Weights of a small mixture-of-experts language model, trained from scratch on English Wikipedia.
Size: width 768, vocabulary 8192, 200M parameters.
Below are experts of layer 8 (counted from 0) of a mixture-of-experts language model. Rows are named router (the router's row for the expert), up (a neuron's input weights, with its number) and show model dimensions 640-767. Each number is 128 + 24 x the weight over its row's rms, rounded and kept within 0 to 255.
Before each expert's rows: a language model's description of what the expert responds to. This comes from a sample of Wikipedia text that the model never trained on.

# expert 18
Digits in geographic coordinates after degree signs, plus numbers, units and cells in data tables, e.g. 44°'03'′, UTC+01:'00', km.
router [142 132 106  85 128  97 145 161 143  99 118  94 146 109 126 105  87 162 121 103 151 144 108 178 144 153  73 121 114  95 106 144 119 141 136 130 159 105 160 162 109 174 116 124 131 133 150 139 127 105 137 126 112 129 122 115 114 121 144 142 130  89 148 116 139 111 169 118 141 131 110 119 159 139 149 146 109 111 141 162  76  78 102 148 107 142 111 147 120 148  97 187  91 119 112  58 149 143 142 115 118 117 136 106 126  85  85 123 114 114 107 139 141 160  76 107 135 114 162 113 148 160 135 124 134  93 164  74]
up0 [151 125 133 115 158 145 139 119 136  86 134 136 153 124 108 139 104 123 128 147 104 139 129 122 119 119  91 127 160  73 147 152 130 131 126  79 130 120 146 101 101 134  96 125 147 120 110  97  97 104 134 125 115 112  96  67 116 109  99 147 157 151 137 128 119 178 150 119 107 113 120 112 130  89  90  98 157 104 144 118 132 148 137 138  90 135 146 121  95 121 153 126  82  71 124 120 128 110 122  97 156 148  93 138 159 136  63 128 158 106 128 117 138 145 121 120 124 131 134 144 134 128  99  94  88 113 157 193]
up1 [100 158 104 152 115  78 146  90 116  96 109 129 101 107 143 131 150 141 122 113 134 101 115 130 161 113 123 101  99 147 145 150 159 103 122 137  94 129 148 153 134 137  80 119  96 109 146 161  99 149 112  99 105 136 154 132 116 133 120 106 109 124 118 134 122 128 172 121 168 161  82  90 130 123 141 165 152  98 133 158 146 137 100 104 111 147 146 151 163 123 115 142  99 103  92 105 135 175  91 146 124 121 170  96 163 126 153 115  95 114 174 135 161 127 162  99 182 145 106 137 159 146 129 106 134 150 137 145]
up2 [120 143 160 124 131 105  80 156  92 145 153 142  77  89 136 118 172 127 112 146 144 150 112 125 117 161 127 147 130 153  99  87 109 107 118 155 157  92 107 108 133 187 113 166 132 129 145 125  76 162 107 164 174 144 164 144 120 126 143 168 138 107 148 132 115 156 179 124 106 151 116 101 140 119 142 121 123 140 142 173 122 151 153 142 121 192 112 140 184 101 137 112 109  73  96 106 144 122 119 125 116 138  76  86 172 131 109 150  98 152 161 109 138 152 138 153 114 113 143 107 104  87 150 147  96 195 153 126]

# expert 36
Abstract or activity nouns and their endings after a, of or his in biographies, e.g. life, education, degree, business, difficulty.
router [154 152  94 102 162 146 150 131 117 151 150 125 138  98 123 100 135 138 149 148 100 129 152 127 139 124  92 122 134 136 156 129 141 123 100  97 161 108 138 103 112 106 135 127  74 132  93 191 123 116 127 115 142 116 126 146 108 142 149 125 106  84 144 135 115 100 135 125 164 120 111 112 145 135 102  51 144 102 146 183 132 127 138 115 160 147 122 140 116 153 164 113 154 158 105 106 134 184 130 131 138 112  96 127 124 109 119 129 144  97  93 136 130  98  98  55 123 141 173 163 116 126 132 134 183 109 150  77]
up0 [ 99 122  77 137 164 100 136 117 152  89 134 166 138  84 111 126 172 142 151  86 105 135 131  87 118 136  97 110 141 147 174 115  89 149 180 137 140 143 181 121 119 114 152 134  99 146 155 156 164 135 142  88 109 112 108 182 151  95  95 143 152 125 108 129 107 150 102 141 138 170 141  96  96 123 134 146 129 127 149 130 117 139 115 109 127 126 167 130 147 150  80 147 161 158 151 143  85 116 148 124 141 116 135 137 156  89 127 126  98 126 123 139 143 113 133 118 101 112 133 141 166 108 108 140 111 108 111 106]
up1 [ 76 124 123 125 109  88 136 154 138 122 160 125 158 115 154 117  91 121 129 111 129 108 124 111 127 117 132 136 108 136 120 153 100 100 146 141 120 121 106  97 117 116 131 177 136 139 114 100  70 123 176 109 125 112 105 129 126  90 165 144 126 115 103 166 139 137 117 147 131 118 145 137  88 147 127 132  92 152 171 131 148 147 157 108  94 125  97 145 138 170 171 150 130 138 135 122 126 107 129 110 109 137 146 123 157 158 104  97 153  89 169 131 157  87 160  51 155 116 110 151 164 110 113 103 141 142 119 143]
up2 [161  89 102 120 176  98  94 108 100 124  92  97 109 114 129 109 107 138 120 128 145 160  94  83 121 134 124 115 129 100 139 111 138 111 145 120 144 161 139 128 134  88 145  85 149 180 146 144 122 136 129 136 124 191 129 130 105 137 142 138 147 112  75 131 153 149  73 149 138 148 106 152 133 144 131 102 140 114 129 141 129 172 117 129 143  94 123 148 122  80  91 124 119 132 169  85 150 122 164 120 117 144 156 146 169 136 149 142 126  91  86 170 167 156 103 114 139 141 167 123 156 150 145 114 181 103  87  93]

# expert 23
Articles and prepositions right after is, was or as in biographical and descriptive sentences, e.g. is a coeducational, is from, became, founded.
router [107 147 114 124 129 111  90 155  50 126 121 134 166 140 141 138 133 126  85 139 169 123 101 144 131 104 112 115 141 131 105 161 129 143 158 105 137 102 129 138 170  63 138 154 132 148 105 142 101  89 149 137 128 129 116 122 151  76 117 146 106 141 116 100 112 122 115 117 113 138 138 150  69  99 153 103  88 180 129 127 125 108 132 114 113 124 142 149 134 117 113 195  90 119 118  99 170 163 143 156 116 153 149 110 144 126 140 124 116 107 109 121 131 137 138 140 165 130 178  66 126 154 141 136 128 129  98 144]
up0 [108 121 102 103 128 150 136 162 121  92 112  94  84 155 148 122 151 137 151 146 125 136 107 110 119 122 132  88 168  93 127 142 102 101 126 108 141 100 123 142 146 149 147 109 134 157 108 121 107 109 117 189  82 150 152 112 136 100 124  59 148 129 116 113 160 116 110  94  76 107 124 124  64 140 103 102 135 127 101  98  95 106 113 126 142 130 117 121  94  74 158 157 122 115 131  96 127 149 125 156 147 159 120 113 140 161 128  96 141 102 150 116 111 111 147 127 113 100 105 146 152 116 129 160 140 119 126 122]
up1 [ 84 147 166 138 147 112  66 118 128 121 111  96 126 138 172 176 145 130 126 134 116 163 108 137 102 145 100  75 110 140 152  99 145 151 116 122  69 129 139 114 134 187 147 139 128 117  90  98 162 157 149 141 129 124 125 136 115 137 102 154  82 127 101 132 132 157  68  92  98 112 125 115 144 168 145 143 124 167 113 131 150 123 108 133 126 112 122 177 152 126 147 149 151 118 110  63 139 166 153 131  99 181  99 118 129 126 134  91  71 135 126 137 142 102 124 101  93 147 146 123 109 130  92 173 104 149 144 134]
up2 [128 156 120 140 103 149 114 147 147  90 154 138 170 115 140 108 158 138 125  94  93 185 148 141 179  86 128 121 138 117 112 137 126 137 143 110 116 128 100 136 142 129 120 149 142 137 147 128 160  86  90 119 115 107 167 146 143 158 101  94 136  97 167 140 125  86  95 133 122 142  81 124 131 106  97 148 138  63 135 125 117 113 123  97 145 127 133 176 131 148 137 136 106 154 159 139 114 166 142 122  73 159 145 158  88 123 138 137 128 141 125 139 175 123 142 161 102 152 112 135  91 105  97 177 112 126 135 121]

# expert 61
Early letter pieces of unusual or foreign words and names, such as qu-, sh-, sp-, Pal-, hum-, often Spanish or Indian names.
router [116 127 156  90 121 146 124 137 110 151 111 133 131 141  88 106 108 124  92 133 141 110 120 119 144 139  68 124 137 148 102 139 112 134 116 131 112 115 133 119 116 150 134 139 122 178 137 101 107 119 139  88 126  90 141 121 115 155 139 162  93  91 160 135 130 144 110  98 145 175 139 106 109  96 131 180 127  95 171 150  55 100 170 171 128 143 195 165 121  99 100 118 110 130 107 119 117 155 128 102 152 122  96 114 129 115 126 106 103 166  97 138 105 142 155 123 140 142 143 125 125 137 117 151 117 174 106 118]
up0 [166 164  95 162 121 151 142  97 134 114 119 147 121 111 146 146 164 142 154 144 152 138 129 113 127 137 151  93 120 138 151  95 119 125 136 118 130 141 106 129 151 101 152 143 101 108  92 110 121 136 159 145  71  95  96 127 112 181 107 147 123 155 123 136 128 137 103 135  98 137 123 172 101 114  91 117  95 126 107 137 145 100 131  86 196 126 115 137 140 115 133 141 125 139 145 119 154 153 162 171  92 124 114 116 134  89 142 122 147 123 157 101 176 125 167 115 104 140 147  77 140 112 120 111 131 147  89  93]
up1 [135 131 107 134 116 140 111 136 119 127 132 110 117 129 133 116  90 157 150 149 148 124 129 116 105 138 119 166  84 123 155 158 166 144  88  61 120 157 110 151  82 135 122 167 134 153 168  87 143 120 111 106 124 128 154  88  81 147 156 115 140  99  98 106 114 132 116 151 127 160 164 103 199 115 148 139 136 102 109 144 143 145 123 148 130 173 150 165 102 108 103  91 147 113 130 135 147 159 135 111 144 146 189 149 158 141 107 106 125 123  99 136  77 168 132 124 138 147 140 147 135 153 131 107 131 144 149 141]
up2 [123 123 147 143 119 188  67 100  97 139 135 119 149  93  95 102 104  98  60 158 149 157 101 126 138 129 128 152  89 115 131 141 114 108  91 137 157  78 123 141 143 121 170 121 119 101  83 120 155 142  99 116  90 167 177 149 120 139 153 134 106 142 149 131 105 149 116 129  92 102 167 101  61 106 142 134 105 125 149 115  89 139 159 119 136  93 182 159 134 157 175 110  90 124 108 155 124 124 125 129  91 142 145 118  97 158 124 156 115 106  61 105 123 117 144 131 133  98 141 112 142 170 163 123 124 148  97 116]

# expert 4
Verbs and verb endings in narrative prose, often after a subject or comma, such as resulting, had, said, led, took, plus that.
router [145 131 114 133 121 162 170 158  96 136 177 130 148 147 126 115 123 135 164 142 110 142  97 105  92 151  78 132  95 154 147 103 109 126 146 116 114 127 146 142  96 167 160 115 139 137 129 133 114 166 115 134 124 138 121 107 139 101 171  62  82 129 158 123 172  78 141 125 135 105  96 127 116 130 122 144 110 130 140 148  97 136 124  94  87 129 170 148 148 180 122 122 114 127 120 156 119 151 169 163 124 114 158 138 156  71 126 151 149 131 108 165 131 109 139 102 124 134 111 110 152 139  70 154 144 165 163 162]
up0 [142 137 146 121  80 131 140 155 124  79 106 167 102  70 178 184 118 141 143 139 127 105 149 107 151 116 142 157  59 153 116 117  89 110 119 112 124 145 147 136 158 133 149 149 140  98 140 136 106 171  94  83 105 166 103 108 152 141 161  88 149 128 135  95 104 128 119 160 142 105 115 113 119 136 110  91 126 106 123 133 158  88 131 144  96 120 125 129 131  99 162 135 127 119 117 155 114 100 189 123 132 101 100 126 118 107 139 124 113 106 122 137  94 125 106 157 144 103 154 112 131 114 114 101 124 121  94 122]
up1 [154 117 154 147 127 109 101 151 150 112 110 127  96 135 132 115 116 132 121 160 109 138 128  97 152 103 117 127 106 146 141 120 143 140 137 169 129  61 148 118 153 143 119 142 154 119 132 112  59 163 152 145  90 118 102 150 115 131 106 122 111 182 121 125 170 129 173 144 120 139 166 126 121  85 129 142 144 153 114 136  87 125  99  84 150 134 111 126 136 105 132 134  77 103 151 155 152 101 134 107 174  97 121 145 125 110 170 141 169 109 107 114 112 144 119 127 164 109 136 126 155 124 129  93 154 147  97 144]
up2 [122 118 156  78 137 136 179 152 148 139  93 131  92 182 154 142 122 119 145  93 175 110  98  92 113 116 117 142 129 139 130 147 157 113 130 140 134 151 163 108 157 104 123 109 150 113 157 124  99 165 101 137 137 135 146 132  97 119 135 118 117 156 161 100 164  96 124 153 137 123 133 100 151 102 157 150 154 155 118 159 100 132 120 138  99 122 123 146 128 115 108  94 109 128 128 155  97 162 154 175  94 150 152 105 129 136 141  97  97 109 115 139 159 127 129 129 149 122 131 121 122 126 163 109 129  99 121 134]

# expert 31
Past-tense verbs and prepositions in biographical or historical narrative, such as was, became, took, during, into, in, by.
router [135 149 155 141 106 155 111 171 107 156 161 171 155 139 139  89 154 116 139 143 131 127  98 150  93 115 109 126  74 125 126 113 119 123 144 125 140 137 123 141 143  98 187 145 131 137 118 127  80 122 162 105 136 133 112 115 158 133 139 103 127 124 123 139 131  84 127 116 136 112 132 157 133 106 131 110  76 174 162 154 102  97 141 133 114 133 167 145 121 153 133 125 126 129 135 176 166 148 126 121 126 108 137 100 168  83 141 159  96 125 143 154 150 116 148 114 134 137  97 129 126 178 122 144 130 161 153 160]
up0 [123 142 145 108 119 125 139 121  79 168 141 123 140 117 171 177 146 122  91 147 163  85  96  89 120 104 158 102 125 117 153 108 106  95 140 136 143 105 131 130 145 179 113  86 144  95 117 122 123 121 138  85 124  96 143 159 113 128 137 107 108 136 134 109 152 133 131 136 158 134 114 123 108 110 168  87 123 118 108 135 124  93  99 143 117 120 122 124 108 114  87 120 131 101  99 122  72 142 136 116 135 104 143 125 131 156 106 100 141 141 103 138 139 137 142 107 123 164 140 106 101  76 132 150 117 134 200 149]
up1 [167 139 170 139 103 119 117 155 136  92 153 101 175 151 159 113 127 149 159 139 143 135 144  77 178 129 138 142  96 126 131 125 118  89 166 112 161 115 139 113 156 141 156 112 127  87 109 156 116 138 110 106 139 133 123 141 149 120 119 147 168 108 100 163 127 152 143  97 133 159  97 165 149 142 146 120 120 131 142 100 112 113 135 144 115 153 135 106 152  95 127 148 111 143 131 111 137 155 120 128 147 137 146 102 141 161 155 128 102 136 122 156  85  80 106 109 134 129 181 147 130 129 139 111 137 117 141 156]
up2 [170 124 135 112 133 121  96 151 104 130 140 104 133 127 132 149  99 168 154 147 136 123 104 122 106 130 134 140 118 119 153 135 101 126 170 125 154  99  85 123 122 112 140 139 129 173 120 144  80 177 121 121 170 168 122 122 100 130 133 125 163 120  95 125 149 111 144 138 135 135 117  82 111 115 131 117 123 109 119 167  97 142 103 154 102 172 145  87 112 126 104 185 112 148 130 148 130 113 139 127 118 145 144 140 166 194 173  74 118 119 100 151 125 160 146 127 126 107  99 107 159 113  95 138 144 102 111 146]

# expert 48
Short sub-word pieces at the start or middle of rare or technical words, e.g. allerg'eni'c, 'n'icotinamide, E'p'isode, fr'equ'ency.
router [124 121 144  99 149 131 166 125 141  98 159 104 140  90 159 132 157 117 114 121 150  83 179 116 149 150  93 157 110 140 121 131 114 136 111  90 139 128  81 118  83 108 162 124 140 126 104 174 117 173 156  96 165  96 112 120 136  95 139  84 124  83 144 112 150 148 131 114 126 154 134 125  60 121 107 132 131 129 124 156 105 142 120 146  99 164 136 145 111  93 114 124 122  95 151 151 155 143 146 128 152 136 137 160 128 152 112  83 134 112 133 157  90 144 135 120 112 137 127 109 133 130  86 108 139 147 189 115]
up0 [133  90 158 149 146 147 129 149 154 107 127  70 130 126 131 185 155 131 127 148 109  85 131 100 112 177 133 164 170 123 134 114 111 159 107 117 142  98  81  75  69 138 147 170 134  87 147 181  89 156 143 107 128 120 113 140 107 131 137 110 125 123 156 161 112  98 129 129 141 138 132 154 163 180 138 124  87 113 178  99 124 134 129 135 139 105 140 144 133 112 112 125 113 121 152  96 174 122 126 149  90 142 180 122 142 112  85 124 116 144 151  89 108 143 119 107 127 149 106 131 153 123 102 130 130 151 116 122]
up1 [131 169 139 159 162  85 151 111 141 140  98 147  99 133 104  78 138 103  88 114 115 122 120 135 159 114  87 142  80 144 154 125 137 107 160 133  93 163 124 126 105 124 131 121 140 136 138 109 111 127 122 141 122  98 128 132 120 119 125 106 128 163 122 108 139 137 139 183  94 123 123 110 138 114 115 113 137 139 174 141 126 109 120 116 122 150 118 143 121 114 160 118 148 117 120 135 110 158 105 163 142  81 115 145 170 115 137 139 113 113 182 170 151 123 110 134 120 147 142 125 135 176 105 119 105 140  88 108]
up2 [151 113  99 160 163 179 128 121 172 101 156 110 132 114 129 103 163 131  93  82 129 158 162 157 131 122 147 133 118 143 149 163 122 136 168 130 102 145 102 118  94 130  75 128  94 125 143 109  85 144 128 128 130 134 108 103 156 117 127 123 102 154 173 123 147  94 133 127 124 113 120 190 149 118 130 145 122 131 170 118 155 138 111 150 142 141 151 115 104 128  95 148  98 146 116 118 129 132 123 120 128 120 134 141 136 100 138 182 112 120 118 122 131 173 146 164 159 116 137 116 110 137 120 113 108 122 118 143]

# expert 49
Commas and connectives continuing a prose sentence, such as and, but, which, when, before dates, places and relative clauses.
router [162 137 114 152 133 181  85 132 159  95 127 120 133 147 148 124 120 148 125  82 145 164 111 111 105 132 114 132 112 192 133 112 100 156 179 115 100  94 146 174 115 115 136 158 117 165 131 178 118 135 117  86 117 155  92 147 153 131 156 108 136 133 121 101 137  89 121 119 178 142 110 127  95 112 127 140 156 123 169 139 112 108 107  83 130 142 202 134 114 117 135 169 100 106 154 115 149 140 127 138 178 118 145  74 147 139 128 167 108 135 100 136 107 145 149 123 130 128 109 112 184 124  91 134 131 122 106 128]
up0 [127 159 137 100 140  87 158 116 133 150 100 116 121 152 144 136 109 135 108 136 109 143 144 102 146 123 110 128 148  96 128 161 160 151 131 127 112 113 144 114 167 109 116 152 156 122 111 141 129 150  72 142 128 146 137 131  90 119 118 119  89 139 136 126 106  72 105 125 114 110 104 135 142 137 155  93 110 164  74  88 104 130 122 156 145  89 132 164 140 108 148 134 120 147 103 136 124 152 166 180 132 134 103 100  92 120 159 134 159  98 135 101 169 151 146 115 113 145  96 157 158 129 121 137 125 109 130 132]
up1 [133 128 113 125 132 143  87  80 138 135 149 124  89 125 122 118 117  74 103 139 157 114 118 122 119  91 149 119 102  82  93 141 129 128 150 104 109 111 136  80 115 117 128 136  91 111 109 126 104 115 164 115 151 138  94 140 119 100 120 129 146 103 117 120 129 125 144 193  99 123 137 128 152 148 167 103 138 155 118 181 158 106  82 159  93 120 130 132 172 111 122 142 102 134  85 121 135 141 114 167 167 104 115 170 144 108 129 116 166 142 128 189 117 118 122 123  82 107 130 140 126 149  98 123 160 137 130 150]
up2 [121 170 100 122 107 114 113 167 147 196 124 116 144 116 120 145  94 120 120 154 102 172 103 123 118  97  75 103 109 129 116 171 140 112 159 106 137 147 103 144  99  69 122 119 133 132 114 170 111 114 126 110 105 134 121 140 153 163  93 103 123  96 133 139  65 119 155 164 122 116 135 151 151 141  95 111 134 150 100 161 172 130 177  93 119 114 154 118 146  87 147 144 143 114 173 146 149 158 130 133 162 125 173 150 130 171 101 111 102 155 169 152 147 107 152 176 120 129 133 117 159 141 144 145 189 142 101  93]

# expert 47
Words inside titles of songs, films, awards and institutions, e.g. Best, Outstanding Performance, Supreme Court of, Goodbye My Lover.
router [102 119 132 128 128 114 147 152  94 175  93 140 121 164 141 114 170 122  99 109 111 140 108 148 123 140 125 157 120 112 113 146 119 181 116 106 122 113  77 134 102 125 147 135  99 139 141 143 130  98 156  85 119 138 153 132 109 102 142 102 132 141 162  53 153 139 123 108 125 134  92 148 156 118 143 122  91 114 165 133  72 147 112  98 113 134 158 148 114 149 139 133 108 148 126 133 144 143 125 162 127 120 149 143 124 156 120 160  82 156  88 116 113 127 113 135 119 145 140 128 151  84 128 104 113 156 120 143]
up0 [111 120 154  98 111 130  88  98 161 160  89 127 143 110 159 118 131 175 101 132 139 130 119 157 135 169 161 138 155 159 114 156 166 102 196  99 119 106 132 106 116 122 135 148 118  90 153  94 106 131 134 134 159 167  87 105  97  95 146 120 140 102  92 118 116 126 106 100 151 116 174 113  79 125 163 130  95  88 172  90 143 144 115 118 142 108 153 151 116 121  71 122 150 127 117 143 108 164 135 182 117 137  93 144 152 112 143  99 143 127 133 145 137  81 145 127 140 150 103 136 114 111 163 116 154 133 165 120]
up1 [145 129 118  83 131 106  99 178 152 143  83  61 105 162 133 127 102 145 104 155 100 100 147 114 115 135 106  81 121 153 146 143 164 142 158 122 133 134 139 105 125 143 115  93 139 203  83  88 127 133 110 139 106  55 138 120 111 100 163 116 133 131 139 154 146 144 148 130 121 131 152  89 145 102 185 113 123 164 108 114 120 140 108 114 111 139 170 138 169 105 148 116 114 145  89 140 121 125 133 138 128 126 133 160 147 130 159 115 154 150 160 107  77 175 158 147 126 125 126  97 114 114 121 130 106 142 124 117]
up2 [155  94 115 112 148 112  89 177 107 156 134 124 160 115 102 165 169  85 116 102 104 179  87 107 148 173 116 130 110 145 142 156  96 117 133 124 140 102 133 119 105 147 183 170 122 157 123 165 150 105  88 120 111 104 127 128 127 135 131 146  93 112 120  96 104 146 112 142 100 122 150 141 139 101 156 123 126 123 152 102 136 126 135 129 119 135 163 152 139 112 122 128 148 168 129 114 165  98  99 144 163 100 133 149 151 139 129 144 132 147 118 118 147  94 146 150 118 161 159 102 163 117 122 112 136 153 150 172]

# expert 41
Commas, of, and, to, from and adjective endings like -able or -ing in running prose, e.g. remarkable, unthinkable, searched for, often, including.
router [155 167 140 151 131 140 154 128 102 125 130 133 146 119 154  70 175 147 125 157 180 124 134 108 137 112 113 143  97 157 113 143  80 184 138 110 137  97  75 159  59  74 116 131 122 132 118 162 161 105 143 105 109  90 131 109 106 115 125 118 121  87 154 118 142  92 131 110 158 153 152 156 111 132 124  73 118 164 151 117 144  66 146  83 127 114 170 109 120  94  79 153  92 161 111 101 199 154 188 127 134  60 122 103 144 110 122 183 129 144 103 162 151 161 164 158 138 124 131 129 134 155 134 132 141 113 145 113]
up0 [ 97 144 105 131 141  99 101 162 110 136 129 169 159 117 180 131 144 126 125 141 112 149 113  93 176 116 130 140 141 112 166  89 142 127 127 124 110 137 116  92 134 137 123 131 157 102 148 141 118 153  97 145 160 104 124 117 108 183 129 145 117 109 142 145  87 123 137 130 118 108 135 123 159 165 125 143 178 148 127 145  94 119 129  84 140 167 111 175 183 139 104 109 117 103 122 108 107 109  91 151 108 114 125 139 174 130 149 180 133 111 119 116 117 126 156 125 129 116 154 122 146 103 127 102 137 110 115 146]
up1 [106 138 134 121  93 115  98 185 131 129 137 124 115 179 125 159 120 140 135 146 117  86 118 119 111  92 142 119 126 118 134 122 150 113 174 129 110 122 108 167 161 131 106 138 114  85 102 123 105  84 137 145 118  88 160 143 128 155 119 107 133  89 179 154 113 116 146 185 109  95 133 166 149 108 137 157 122 130  97 113 115 113 170 154 159 117 203 153 115 120  89 138 126 128 162 137 120 101 117 134 149 136 110 131 177 156  97 145 128 142 109 145  76 152 157 130 149 119 117 130 171 120 142  82 125 117 140 111]
up2 [116 112 118 116 120 132 161 133 119 158 119 136 111  95 131  94 171 133 110 115 141 148 156 175 139 117 123 123 116 139 136 111 105 130 140 114 158  96 160 124 106  75 109 141 156 129 138 134 153 121 149  94 144 108 123 115 116  97 178 114 126 141 164 157  84 119  84 131 106 158 122 135  98 132 116 138 140 119 177 144 161 134 160 145 142 142 147 130  98 141 122 113 170 107 118 152 147  84 154 189 102 128 129 162 125 140 126  96  99 138 144  83 137 128 116 121 108 151 137 115 100  77  70 125 119 125  89 156]

# expert 40
First names and surname pieces of English-style names and places, such as John, William, Smith, -ford, -ton, -ley, Eust-on.
router [ 93 140 142 144 123 148 149 161 105 150  94 135 128 138 105 111 113 162 108 105 109 108 147 161 128 142 125 141 127 173 123 122 139  92 154 133 163 114 113 112 117 106 108 113 123  98 161 152  86 100 117 154 121 106 109 133 143 119 166 119 144 113 146 120 122 138 122 112 143 144 180  87 124  85 138 127 135 167 138 142 110 118 145 120  92 113 134 147 100 124 158 120 123 103 161 140 121  99 151 151 175 105 109 132 138 111 114 105  95 137 125 100 112 145 132 138 123 110 153 135 150 162 136 109 154 124 139 105]
up0 [135 120 195 136 111 142 125 123 134 133  90 127 125  81 134 105 136 141 181 132 143 185 180 123 138 150 101 150  76 150 165 138 135 116 160 126 146 133 116 126 109 115 119 131 159 155 127 165 138 146  82 106  93 107 152 108 119 154 102 130 100 128 115  72 144 125 125 133 112  94 130 160 131 117 139 150 124  95 116 161 114 114 126 167 117 117 111 135 112 147 148 103 106 146 111  97 165 123 118 137 135 115 153 169 141 136 135 149 147 136 111 109 127  86 175  85  95 141 159 114 132 143 145 155 104 125 142 112]
up1 [125 122 175 145 128 128 146 114 105 159 118 127 141 139 155 123 130 127 155 123 135 124 143 129 152 134 173 112 125 142 125 125 120  94 196 100 144 110  92 175  96 100 141 149 114  98  98 147 122 113  97 121 118 161 142 197 125 139 138  94 148 147 150 122  95 106 126 126  87 179 161 104  88 159 158 140 164 152 121 141 118 116 164 166  97 135 127 174 146 115 116 167 111 112 150  86 141  89 139 146 129 105 134 153 122 146  99  92 114 155 136 122 128  88 141 124  79  99 116 150 148 109  83 106 171 157 147  98]
up2 [108 164 158 142 123 163 169 110 118 115 103  89 185  51 104 156 103 145 113 124 138 110 162 142 111 120 124 135 112 135 140 144 121 118 187 154 116 116 159 165 133 107 111  81 148 121 118 157  77 105 124 133 104 126 117  98  92 135 143  99 135 156 127 146 143 130 129 102 119 133 151 140 130 148 211 173 176 155 123 135 124 143 150 119 155 136 134 140 128 112  91 129 124 177 110 154 115 151 145 126 165 116 124 146  95 113 144 176  71  72 127 166 139 115 142 138 150 119 152 158 170 173 121 113 149 100 123 153]

# expert 19
Equals signs in section headings, paragraph breaks, and sentence-joining words and punctuation like and, but, including, however, periods.
router [131 126 129 134 134 129 112 137 139 134 130 112 118 165 125  81 104 151  97 125 105 144  98 144 105 156 108 109 101 145 116 129  65 136 144 110 128 102 131 144 123 126 173 134 127 172 137 212 121 160 125 144 145 118 120 124 109  96 122 139 127 133 129 110 134 102  67 148 175 156 112 143 139 101 118 100 145 140 154 148  78 139 121  83 147 109 176 147 109  92 115 151 142  93 150 128 149 140 122 100 166 124 140 125 181 139 141 123 119 171  86 106 107  94 126 139 149  91 137 134 117 129 123 114 140 142 147 124]
up0 [106 100 147 109 105 123 202 118 139 165 138 143 141 141 130 109 134 130 118 159 141 140 132  90 131  89 106 147 119 116 144 147 115 184 124 103 144 146 110 126 119 122 160 150 127 116  92 142 176 166 117 132 143 102 145  85 133 142 154 136 110 122  91 132 130 106 104 156 133 135 144 133 141 145 149 122 113 105 132 145 118 148 108 158 102 104  74 114 165 148 169 115  89  88 141 177 112  94 147  87 179 164 103 169 131 169 150 136 113 109 134 165 119 131  76  92 147 106 169 158 154 129 121 123 143 123 141 129]
up1 [153 132 146  88 102 146 159 103  91 148 140 143 157 145  99  90 154 130 132  65 106 182 148 115 113  93 119 112  86 106 111 104 123 122 151 105 126  75 120 145 109 128 127 151 115 156 112  83 122  95 131 168  81  86 126 146 117 167  54 127 146 166 148 141 146 147  88 119 135 152  92 131 143 121 124 109 144 116 137 122 145 132 131 101 112 104 109 112  86 164 133  81 143 133 112 118 108 148 137 128 108 147 121 153 162 115 127 117 166  94 125  84 121 156 139 111 133 162 111 140 129 159 149 168 186 152 100 109]
up2 [118 133 117 130 119 104 117 149 179 132 100  99  86 115 145 159 120 127 142 146 134  92 136 104 137 117 103 163  89 158 103 142 111 129 110 120 135 105  95 144 117 171 128  94 139 124  90 150 109 143 103  95  90  99 150 115 189  95 182 162 126 124 149 158 159 143 137 111 172 163 141 113  94 113 131 148 130 141 162 153 140 158 106 108 155 108 145 130 120 133  75 129  77  88 125 167 136 128 153  97 117 120 130  99 153 143 101 130  96 150 116 161 131  83 116 152 115 144 131 153 141 143 125 129 127 137  74 114]

# expert 28
Field labels and passive verbs in biographies and infoboxes, such as Born, Died, Key people, Portrayed by, known, trained, named.
router [132 138 137 157 144 133 119  90  73 138 159 143 127 131 177 148 151 153 111 120 105 101 121 145 117 125  66  97 124 165 141 137 111 123 153  93 163 129 133 173 138 105 129 153 138 123 145 129 103 105 142 129 117 124 145 149 129 109 143 146 156 158 119  81 136 137 122 128 178 170 132 190 134 126 165 122 145 165 111  89 131 167 150 119 100 146 119 156 141  79 107 142 118 143 136  86 165 198 126 179 100 140 122 126 110 123 122  93 174  95 145 129 141 132 149 122 142 137 135 109 168 156 125 119 117 131 129 132]
up0 [128  90 161 107 116 144 153 112 143 114 184 152 134 135 149 190 101 116  90 153 122 143 138 181 133 106 160 138  97 109 135 167 154 153 131 129 128 152 132 119 140 141 164 183  94 150 151 130 108 151 107 107 107 158 147 102 158 158  96 148 148 111 151 125 124 141 172 114 115 114 102 135 143 147 122 109 124 140 112 114 102 145 133 133 104 120 161 132 131 140 111 169 116  96  94 140 118 139 148 157 129 141 110  79  73 119 168 124 116 122 166 144 123 125 138 106 148  76 133 111 124 101 132 120 116 115 113 132]
up1 [ 99  90 139 149 145 110 139 136 127 113 128 154 186 117 123 162 143 146  74 127 102 142 152 106 121 156 113 112 122 147 103 130 174 150 148 113 183 113 137 134 148 113 149 144 131 134 132 100 132 149 141 106 127 126 107 141 116 145 104 164 117 147 138 143 116 165 119 129 149 148 154 145 142 141  59 123 116 158 132 106 131 136 134 186 142 130 100 137  89 164 154 134  85 169 129 131 147  91 106 159 129 152 122 130  96  94 147 138 108  93  86 135  97 103 139 183 153 104 151 144 146 136 124 157 121 113 171  85]
up2 [105 181 123 162 137 119 153 102 135 147 131 131 149 159 148 151 133 105  97 132 108  88 145 149 122 131 126 155 135 148 110 126  67  97 156 139  97 141 109  99 122 118 150 126 120 154 112 142 137 144 152  69 129 144 162 134 121 141 155 134 121 166 115 151 123 134 119 127 137 117 139 129 135 110 135 134 109 106 129 124 111 169 108 159 158 150 132  62 119  91 118  95 124  90 143 138 112 154 130 133 116 150 133  96 119 112 102 106 122  92 115 130  93 165 121 117 121 122 153 128 132 130 151 138  92 168 144  97]